config.yaml
d_model: 256
d_shared_expert: 64
activation: "squared_relu"
moe_layers: [1, 2, 3, 4, 5, 6, 7, 8, 9, 10]
normalize_top_k: true
tie_embeddings: true
seq_len: 512
steps: 5002
Below are experts of layer 4 (counted from 0) of a mixture-of-experts language model. Rows are named router (the router's row for the expert), up (a neuron's input weights, with its number) and show model dimensions 0-255. Each number is 128 + 24 x the weight over its row's rms, rounded and kept within 0 to 255. Numbers have three digits each.
Before each expert's rows: a language model's description of what the expert responds to; "gets" lists some tokens that make up at least twice as much of what it gets as of all text. This comes from a sample of Wikipedia text that the model never trained on. Tokens count by the router's weight.

# expert 63
Description: Header words and separators in wiki tables and infoboxes, such as Team, Pool, Candidate, %, pipes and colons after Domain.
gets: " |", "|", ";", " Team", " P", "otes"
router:118125098134169096094135115170140101088162149123159118121118146141144156141120164160116110128127128119110140131122100133172185125165143122133137150159157120150152090113148116146161159113153117132111134115135165124095148134139148116153088117146131148139156099150155125157149140073134074126135129133110126180148141135109103090129127088132152145148128170123198163124107111124130085147093076121156074126107120146123081135094128083131120139131110077148100152120087146083107141088124105131161120122108110139143072084123086144127144118123154099135130161134152163187154120093129118141106151102125109131129125115135071128154093093154142129136128102126161150122155107135105137113134084113136138137111122103152110154123145110154129157185104145141119146100134138152143146086141105
up0:153086130122146115094102107150126113151151128082130140152152110200148131139098164131122125119124068124121089092128153138153138090148155089117148137125139118118136100097145127117122165121085094136145149151088115115123150147150136119181106149130147145156119124193139179113112150088151123124136100090151138129098092166118136093136122088148111135094102102127098127161112149091132086148116088127172164119123110109130136154112132127102122175090125167127142144172155135138110082156172085129147108125100086140152114166131148128155147132104107117158166115185134117091103167121124151114154102127104121090132093154144152149131077156123137150130149117113159120090106144113143133126130131131130123150104114118127116176172141124135118139115123147112103133123132138102116179140107095
up1:133120115151089132126118145135094107125117082107102094121143163176120139120146149135100094103084183150169111111163124114123167087160104147146121128099102109124178128115133110144138137112126175135152126113124134144141131111102117136132186166139152143135132116123119115134152107104164097148167135133108112072185101159122139112136114128139137132155135154125171168125136133135164159128079067121125118149132100145147148110146137113093118107133163120151103065127079079108112106154149162142174135139168128098104136105118132109142154110110118110124167132104138140115051138107103075139123120097135148115142137137130105107123101120112167135125169101125127132133121110168110142115150141141157167128092141117138120108109129097127137135176109186131136152137151126172104159106109099
up2:099160144145107126154106125118117149143158098116169135139129136158129149200121102110114123144065124155077129169137101090156179160155154104135139130129153071114143095141105162107125167162141122082140123165120185130145114104093151105150127108112117116138156100159133132138133127099127129112131104150163145139152151105108155118118126136127149143171116146109107107131098105128119134108145134160158127150125133110145130129111093123151148131107111122157072142108119143141088122095133090111092116125140125106099121102114148140168145183130146121130083139080162168159134164068132126151133143155121125114161149092097108095157129102162124107104138108142112126132145122128141178125170134106130119065131120126113138121187103154130139109129143140127128069174113133129137160128113092
up3:101075110094129137108123130174108117150147125143120159092122157110142153123125102146087137140175114166071121164138135147151115137133152123141154140148125113111120155108136122134116091182179160138091135100095172116127119146131117153170141162137108135119118144154150137163112100121115150140140116150153111139156153132159130127150146158180154137083126195124132078138090109152101140120159127125128110142137067113107129143117098132133090141132089082136121154095096169124100137101150116098139108152130132128150117137134141142142090115099127143125137151130124097154131165123122106100104149098145164118113144086093121112165157128106145054138111145121106143111141072115142137130103110087102115105141126148134164146090090154091159128151162134130112151173176137152122151109146129
up4:148090124144158129126108121131085092105135157109108109121113093136106123134136143168144148157168142116094131133123113136116119148142141118122167125111115144116159164116116137104107101106104156144130129091155158146141084139114144100172105136117150118134108144139147175112146152132078126075176194151118161096135156151112134100172132183105139157081122112166107121134133101121113161179100173109151110139169127150121121142113136102126109104095125091142118124124154105146132101090139125173139090147110106103097153099117107167101119123150159134178138132146098123132135092141121144145127129149137146127120106089127166098130092171096199188109131079105153177124111137115146102157128118100093123130142131118154085122125143137116130125170151151124145129123136153133089138110140146
up5:097113131109125109175143122123149149115144141146154104109125129128168119122165130144084127150136135096146149140137168149162128099130116087136115103145139137153103119152121103177181143094155086102112175094088129126053139146142128139148106088110096127138127149100131133167126128099152131159118142119111117117146172124140147160138102134104113082070128155101124136160135156110128130139146157128127108088144105122121106114108132112089110171128128122145111188171124099107155092103128163186106113108087177144124158082127107149120162145123153144114151176131126111143094145109092166102082143152128106136169148156123104133158067139105101184092131126132174120125145105114116103138146116116136126106143117151148130171134120113124129137127122098129118100100134114142133090160135126
up6:087135163117173102144155154071135100113103145133135123106153137126096169127130117151112126108106111125110155128116153168142149100120130127171166168117133146110106157165132144115119156108129124138149121137118152157112133144115095138083129131167156116121136123146144174150084093114128152099149103120093133174114107100169085168086112113161125150131161143148117111107145128107156117128124109130143105136135122100112124124104123136123126153127103095148158149131124159104106154143135145124166141112098116134158111109100130126191129164085147176092123119126118162126121129161098138095110091097113107155107181069123138132107148105101125135148096112121148133126144170148088160075133116133135128089106087157141126145166107126154103129154076177154134115083081099153130155164111124
up7:131124154146151088134144141098165139113143133142112074102142115152109108117138096129126125124134146097097111114125103148163118148111121087129121094136157060126110180171133107109138078094154099149170149122135146114133115174153149153130125126182136134089151076118130105138098122103130152079166139125136114162163145119133146135096131091140116115138116125127165119144143092115103099128105129141175108168106126113115111105116129131139178147122100117106141150135093130145072121132129113081158109125128153078150134114121135102205122092155152105120137134095148095163133121114118080124135095144161159120143114151125152074118130149159156164154140134156130148094099136115143171138133145122149085139093149157115133131144155130166116140156138167155140139096139103176123148120111151
up8:139106164115108146134118126175130101135148119063098136188152078136157199165078098104181118137118129129111159163143148166128203123132133119103060126138100134103146100094106116115131108104158169144117086076104122160137114133136181097136111124137108131153164127106147147110145110114086109115079106113130129134142136097094133122129142119134133166146130102103168131144110094082134080145121097114124128103158104138100115158126136125157110104158102124126150096134098111158154161126177126151154123098158157129119131125141113145101114106116097100139155106162149137170147125104143149117126115142154124120145154162168100129166139146098174127116126121138147115148157099120134134152161108098117105132136150141157129126125155147106144115116139129137098142108137085141108134118140136
up9:164137116112136173137148132131078152082125122088187094118100147144117128096155118125121094148095113124122121103135126129097158128098135121156129164153096116143155136140119083154115118091162128127153095106121154155067144171158117147133151126088138145160106136105107135135140101092131133140107153108116129138170150136129093146133127119164136136153143162117127131124158167130132111139109148068187071119126106120165085113140114119172158097131101115106170153115072123172138150140088082143111120118111088126101152125151118133150175126131148128100127130143150144108143155109134134170142164149133139146146110049162100123142107130142071109117115173125083109118089095142140106114112109111118142141139131135141116134103114142135140154113113106153122103163090136131154131113157116
up10:095101111152111140095142116119138111147118139124122106120154134158109092079147119177067135121115117097135103180136131127128103113162122124121137081118132141127150118150087122122118142120089128122204108175143111174146127143118147114137099105197130119174108155143178108115124112082159141132104121152149102101153125134098147125145138095117115123106138162134098138174121096141140129158138132126109129130105116110147128157132135059120114131091140085114116125171086135152139104113198115155186117124114131177111129137139143096103139107153121125128134165164136139120150107127133122128100152124108125092106119154134158099167135149134158100125096149119133083120130130170084122139118123121124113152135133112142163164086130142098128163158144126159146159121130080088137151079124123